Below are experts of layer 2 (counted from 0) of a mixture-of-experts language model. Rows are named router (the router's row for the expert), gate (a neuron's input weights, with its number), up (a neuron's input weights, with its number) and show model dimensions 0-255. Each number is 500 + 40 x the weight over its row's rms, rounded and kept within 0 to 999. Numbers have three digits each.
Before each expert's rows: "mostly gets" lists some tokens that are sent to it at least half of the time; "comes after" lists some tokens at least twice as common just before its tokens as in all text. This comes from a sample of Wikipedia text that the model never trained on. Tokens count by the router's weight.

# expert 59
mostly gets: " des", " church", " command", " bl", " forces", " attack"
comes after: " the", " a", " his", " and", " to", " of"
router:444559535423568508511489501543491465529436429443524477538530520516457527460535504566510552533381530475505508460538474497502413502450551526474478530481604496510493432480479485528476538556395496569518590604505508417519564475469404504563465585556503476508457490456497546473429479450494511468540537478517531476516481447422477462456538498610550487470514461452515497442511469518416436520499476463470518535530479500536481375509512509522469520473563463490483556540518492469540488485490482502448520449524507471494501508529494511505486428486439537503528526473545464513512522469479472488524539436510465428484478477478469466459499529516510495479473533519454520544447425522469536549474496504464442426533529464521523461543472482465426450416511495527518461539538526507491546502492527
gate1:507471510447555511501480457461475424513454519600507565413463490524521461501475440478508454555590471459482493446516494543460514488547515518493584516550531520513394431579450512500493502474447562579536474546489477491485431479495562493480546508515552456548532473545495446521532457484491444586574604547526490484463462580419514494460511501565527478514501469545502547479531513524495513529490511481445516478497538470508506467500511500532433499532594492496623508488448474488470539459459474460543503503493549510561524433512431565505561413552498526439489540496509495523407559498518461547543476561540534498525474501507444492515497529508434485477450478487510517607518504490475482519542522509505508526537493470549491550438521474513481468464509514544543401522497562473520506487443506
up1:500422532487484476471551388558575509492506526532493551483517497451463496544493487478510536507545619458487509551482414464531474427459567455512532518456482439567511446498485502487570532467493491475483470501523494475612495489506528490496451594465443453525444512534483494513557524433501468543568432484462531510512555541531524516540505474489486481489560565451524461537525505493517518467545526503502452522541551493498498476435530486501483516466557558545485431539469489495500486578503465497489467462522492516499432546416480506527498426535442527421474517482481462478447522482551500492573477440458511538529534525472478485460458590481524482440446526517429481577476477523578482483583483439544495491510536399524505471473535477496502416544523566471502447480454570571498562476514468

# expert 25
mostly gets: " E", " Z", " L", " O", " D", " Al"
comes after: " |", ".", " the", ":", "\n\n", ";"
router:478548486488458522465508558504454520525511517447476524483542446463494520498520490454542536430548522540606492473515483498527585450547459450453483569484576542537472497425428540559448526465464539418494476539506419562505480471483501512517551543445429444502529494490478481514505513422527479506453434576485530515538489457477505460485554525476525571433561490533502422503478507458457498544502475479495542479454505483483531583502508458580468524497538492563486502526489482435561506498564492458518530547573446499526530500557520522576489453492534541543401517474482427525473517486507470479597550511463461523508512521457531486486494444520555472505491455555501549463511516478503473536500466537543494453391452521478496491497462525526493466448495467528518357564498488466597503498563497
gate3:530557544486523523497457487526505490467424485500510533456523521519448469538523532461532549507461506416466533540486547463473445411474560573542546518526587513537516546442538529577557501503477526470532513498539449560496445535563511480447519484544529496549508476480433559516544453517543496451450497504461525471526488526506456533489537445483582576448500502540494480533526477444486600543485505433516506568624485491452515558486514491470573477432570583521530486477546512438477452423499493511495470500502520500488509561477529514464547407523538524462513579515490527481518466474540532441509509460543446492459514531510489496513494573499482533503486514551424528465447541439468551463415438475516404490557444514515501456528454459522532546469501513501550436526474476499536465544562564
up3:590499497488464422470561533447538553484555538556621551497489431520486505502491500472510498526512492481529504542532538516535462506516502486456556520502496444466532476479571516496456507463547466557515550495569514579505489516540474441427483470509526457525505554479539482520493461510530493520536453550542469502489511549443529560509483456473444522491501483541455602564446475487408519544429549484518505469439423508482543510459511471515455447480473525603521559555527515549536474513471449454490458522465523463526476478516447514530516511455558487564456512488515465551557532514496514540462506522445522443498572480502499508478493502443447535496552516546449559551559590508535470584506448515468436560535522433509436499474422520538502550515508499511596460516492461406583497445521524

# expert 49
mostly gets: " 18", "19", "8", "7", "9", " 17"
comes after: "–", ",", ".", " (", " in", "19"
router:538504482490507448538485503482511593537493501481541516486511514622497471417428445456481544500511562578489489514570474572410424443454537513487352515472590524457489476504513506493490523493461529512529508545482536501462523489482529511504482560532497484520454457491554502493507559533581508502473485490560485508558413504461501458504539502552495516430498494502540481490500533530470447520497526513493553467464546538496504439498532463470539445509519536560494549586468540404543395507487531505515556500497513456464497509534522586513518488532536574533576499483415499537446560541499554502499423519472490484519559483476512495515489542466443400476541463491503547489445479538529550527448515471511467477471506534480486512536459483503494505543557490560508474416587491418492567520466526
gate0:560491540473516573497509482406504555541503455531521482487464485491414502506501539480508525559463550513516465520586525515486489464554530535481451422530475478421496533478566449471525488512440440495427452497510527479494527461569508439500457490558538456494487519437484458543473518484519477531438490521558459480541489448520484470493539562607500500521510545506520519482529523440405514540495530603461528479449510553451533547453441558452467403463564503520545454489448473529498466493460493528466435426491476485499444481515532557475535537446447520456575593512508545543492499502528492453514487472526501466527510524465470557440545541506457501478519479471520494527484516588582471448405461545446497583529452525539557458490493523592498498514503497546482453572524492493477571500504483
up0:517525431551480538487519511519510538616487493481538426469530497449521559496489456500502527494510473512565499480501422522473491499497427492512437421527464504383504535449464482484577506475536518518465564517495512439487543512459470513549519396474466524499534495496513436466526519482522474464560454438455574471551526493530492521469507492477559466480526492491475487457524478500458568538454534586557488579510450530499482536492531467447484465446464473486541476493535451496505552532512486486463490597481475471523488462489501488412538536520480431418455526447496560511495465574541523413509528509491512527484537487511517472473556502481589429478551447430497553523544598462458503419517451474532503516599375525483509518470475552414510510554492521548527517532520482498504521533543495

# expert 88
mostly gets: " government", " President", " Army", " Democratic", " British", " Council"
comes after: " the", " of", " a", " and", " to", " his"
router:430481503443526555539479530527494500501448434474487484545512543510492514475550499539544570521468554511514522497595510514474473475484514526424433576471646486509482480485462493574479521490482569571540524545529471452512474484499444493534506562526448460547504494491527519493435546499572452492521556488486552488519494495463473404495528490559503501494517451479529402398555489555455497544477491464532492535538477510511524418591579520526482491516604450558440550532535458479544524496526494446515478396504510497537527498524430560461470472521479570518574488517471459513534540500475478492567552456516499449491471483482463517515578507470459458518519545554416519504443437528501467563486505519525498450482549519546536503539461480479427456456521510526517472525554513546541539495514552
gate0:437461557468463540484444551471489545476468532533482494528484532518456523453453516532586504568442493517433470540461538547477453457490447432491469561467555575545513482487551483534568434568486472524530472486486508451565506488525552473427532464515541557596435526469416489565480552463521572573541465463476502552524477463512453524501565488536531523447582559541553458545513460506487497480472510513522558439457509552430541485508485440496452544525544512561480493492474456573481487475527461486532567483492498463518509554469477574491474467494415596519498525509513506418578527593493520487534514459528486498517517495535498519488449463519461495506433515475406479516543480532555450499461538443486492516425493526555531521460499489487515442451535493530491472517486578513484517556527558
up0:463553488512524460451428543512466537528554509534524472555507440390558480518573454539467484488520445479509473586504441485496512426440463484504466402408507496484487535536418465444478463498520484441527541501503535471507550480441479534593508519533497485434532563484574517454525494458505514515556558547506556516523532485496522502483534501477481469502500488506506512485508547477521500432544473546481488624502487523522451522557557470508490462471517498549543515516518514581509577422444486502502533511507453489518547553423551499478545471458449478582469525445476495515474474505520519427520504563451486528515525480545456466506508442489434474485508534483567492492408469550460563567538478525533500543516476487564558472452499500529483591553459441460446578569491463508435523491505469

# expert 34
mostly gets: " un", " t", " p", " s", " o", " g"
comes after: " the", " (", " a", " \"", "-", " and"
router:555543561418525504502511565513533500525452500464453528534528552535476513397486517476532575522376491451498508435546424490541497452445531527476427502468569573558563535415548526491502571534483538452510465523492467494485507485458446503520511541632490492501370463509469586443440464492493580479509510497545524452507479443451527481573444517541496509457530547502450550478482471476449433461516516455445568533532547495509480550509492482526521495532509495514517562504523453448455493432556528468544527531543476496463493427540531506491487495514497507497506527494497512523481505515526489445563471454565442431472549536500482502496528501528503533479466484486470501469492519514476556472452561528501463496520561488498551498555499491510446419486507496572497427475518512376495504515505544
gate2:564511454551498491515489493484555519426494549485504513485494500533469518506498498505461492558463495489506486456521476552512518500540479543584507498507370468501516522450534458493492507554508484412472506527520409603429466494423479479511508557463505512546475515466516520398462463564471539473473490442459499459491467451470517549452497475597500500535454501455565453472515523519495493496482480480516475591550488538484523464565523524524613460473515529553498542507554524485450549508524445422487535460584538462520436432535516503499485509441513473471484524518627473479552504542485509472531539516545367482531487498466463522510488567491508512483521491456449506548493535579511561446383505498526562459441477553517474473542527471499554457534543494446566470540481490540481495476515536
up2:479442583511588447522567517534477449483504480472504422484525521567475546539494522498480530431492500564488486475496460475533510524568430539503444501519614472536516556510422527480455437481470528559479523540520420520470522490556475488478488528549507427480522547446534557464562490485522525534522454457499502537532467518515531437536485545509565510534558463556497548476520531443557492513490509509424522504561531495474461506481423526520507432425467473423430543496529457483409493499482508542527465512433556547464539444455473479491493501496454478558486531416494473441505549452498629545486504523510466483476532520456468547464533509550486465582524468489445503501482576493511532479498561447487519541527439497512482469452572503535452536471471457538517460506465508424435521513576467

# expert 75
mostly gets: " October", "%", " May", " September", " March", " August"
comes after: ".", ",", " in", ":", " (", "19"
router:513527508439455479525498525422553554550500470473508503520541510614428479445444424490459550511521581503480439510544437520452512492508500515483460495478480445482543457450545432497497545528534530467570493486490551548448490490485543549568519540554438459506424497507457533517515593562453546502515453525557493542542534475490549496485472482526516532442519508476519500500539564509489420502490513483491548461481506544524487465525504451456539488561504513628564595527520488491474460548542568466487547491520455518454522520532533592496521506500490571470553507434546522541464523568466480452499468451554519468472510519476492507519413561458474508431502465484497529433496512536529553548397499488484484451479508518534532533485504522569416457546511503529557487465556524462458530516477596
gate0:591594518505480479535532459512438516496542528551447446558507547537499555470468448570517493499476558492409487495492475482507507474493515492515554538473465490485523507433467467461480555493506551501550522466521485526531399514509545493448496500585503494472481509498522517517539499484451521514473566467508475532506524491581560515519514425565514529448492464494504511562453529508472477476476552455423551583543500579449515474533493471397573462505518548512573523568554475539496409426435494493534539477485450530566500505576515601476508537516442584477479513503407517521533516503451535479501516478512539495534522528489470527492523449477476485543486563477453564450496529568503490519551484489493467503462485444587490512555601479508433516503502502570447433513491490546505417552499490
up0:483503418453474508556586474502508508496504523546530533543469453431529461532553546491484481499560473507500489572460484511503449580501446543495515480523542439442500435500506495525574515434508548507571533488515528504476472548423527540491523441502483547458547480524512493422555542481496495487505507564508580580548508496462591448541533435520486569456544455453481567504479489460544486495516489533513533525549482485488508433550522465529539481496534488514498434539567469537442519524492468478485449571533516565439516484481474511458529474486451517460405470564513519501532485464531527444437500547489536561463498510496557491442481474561507536412551488479518532652477495453468470492429558507466498520508472449567547478493411538526474501562482516521552520539487519488425498467521415

# expert 98
mostly gets: " 18", " 16", " 13", " 14", " 20", " 21"
comes after: " (", " |", "|", "\n\n", ",", ":"
router:538557471470512533520509510519526523562451466440510532507594487528521486466509468469449564472487541542511504514502491520442495410484464445494414511509546517469517543445493461544547516415486598521540495522475482474448502476466514544536540518491421460524388443519487513577473582449499521435473508500516490484545476532438504538518497549641499479466511505504501492468547487556529440477455524470494545541486495507456472487546536411497541500526562497585543577541574528466506483506497573462493573503541427453476481501506551536522513472502525519488569519449492454520474533543502496510504481512430380530486548491543463419493529538497498428444558476490426448439430534530491491526497483471510486491496460534536463510480481522494429574472491468506492501496529536389478528496522527
gate0:587541583470504477492515476489486535552454482455475542406495481555448464502450520494503548573523406568474455449568526548488448476568460514534468487564481501451470476474466461539496482454456434538588510537537548518517554526512545502533463416514512505540490553576418409513488523461518482515534466466474438553513521431537422477538421576478493537439485506488497477487477494498495447453526483527483545533472478550412496463496556496556484518553564520521522486417561535497476419511452459505494512433513454505465521491500508493538486533501504524501527557522493497441536526502467501546464520453476432534499480472477544464519492473537519475478468488500435502486517509477531495516478415581496524606450530572476560497580508547477455559510516424511511476547476536447472540550540481
up0:487518517478563455541504455434487548495418481534488491477490408541451494457505513512441490550510493487544475523505440462493448483524371533521504485625375431527555440488452494469561536493461455535538529455542463515508475512450531518604506516556443483436495512461445490506525489484465468516471561549479574507502493486587480544545486541470502576500557458524539552475431507503513469513461483485599458491483565459507537435513518454475532511485482452491533524549489493526437556468533453530510488478542480517471512456429503498428567463506510445527391527495529498516514485491443474453473508515544513542498508486542502498514522469506493523462546437492486532507529483481484510503493578437507441550514487551523604494517492535436460516538456477502529545507571419563512523522437494

# expert 38
mostly gets: " water", " species", " Or", " Tro", " ship", " sea"
comes after: " the", " of", " and", " a", ":", " The"
router:511552415483514510405476498465436529499549536484485498463523456540550522494493472453501537503471591558509472457528502519488509512452478472461472507474480432591457486466491498564525462488489506470519403473512472534500458471480502530565509546495503417480437503505534532502487536476528518473457493525458519505454514443495481592486495483518501496440534473486496417422440455510461496504472511492500550533546476481504485622500497417473463457458543516590416512565518531464547538475525510547475574476627441452494503509537524500525522506481498561510551496464528470520547523511490414473591485530513479484494533504478492491528486515494452469499550493530421453410590472560514489551508507526494485392450524456541446489502503487530478455382489456530483404492528537513553526512552513
gate3:496486478439506482515501519433494466457452471493441571386458476536510564534486521485519558485471512457465478467479525522421549515496530509469474466599474458514434531496445526527538446539486476459516516446470425516491474453541509469521514519492433498482498533465393487509497402426613532428470480493499494582504464457472500563494591530502517535500521480517517485459447515470427533552434506509463480558556478482427464493510490481506485506523542435564422467455542510458523435508455570555559491458525467432538533533539505479515558536536551484475523512485553475548498475586563451481530511505508438507476453442522497398491538521524534476534461499493474494471550435475506526527428480441503442453499514515501537484524489552575446504471479407502482505453478451505462465519529516
up3:537477540541496467531474492546424528492563538585440468549460439481447486507497508480557523505478460517579485464479534506599468550545485520507484435500523445554482492461507475536490484534506469493469622466523503522505487488590408508488494494468555489450569515482513537511465495588514521509459470551496474478464524427570489528410443501444494473547524498432584486518484541517462501538413439456496507425548468526534569547475487491515441472556506541501524532522470463496432441509585592521523427489502507516487474472561528499522491489518486556459552528538521458498439436465498381577462500470451478510469532501504502475542524526563468498501569484537500529534469483509420487549517521456513488460582492503563500489504519505461583494494511500531503556472502521497513533465580439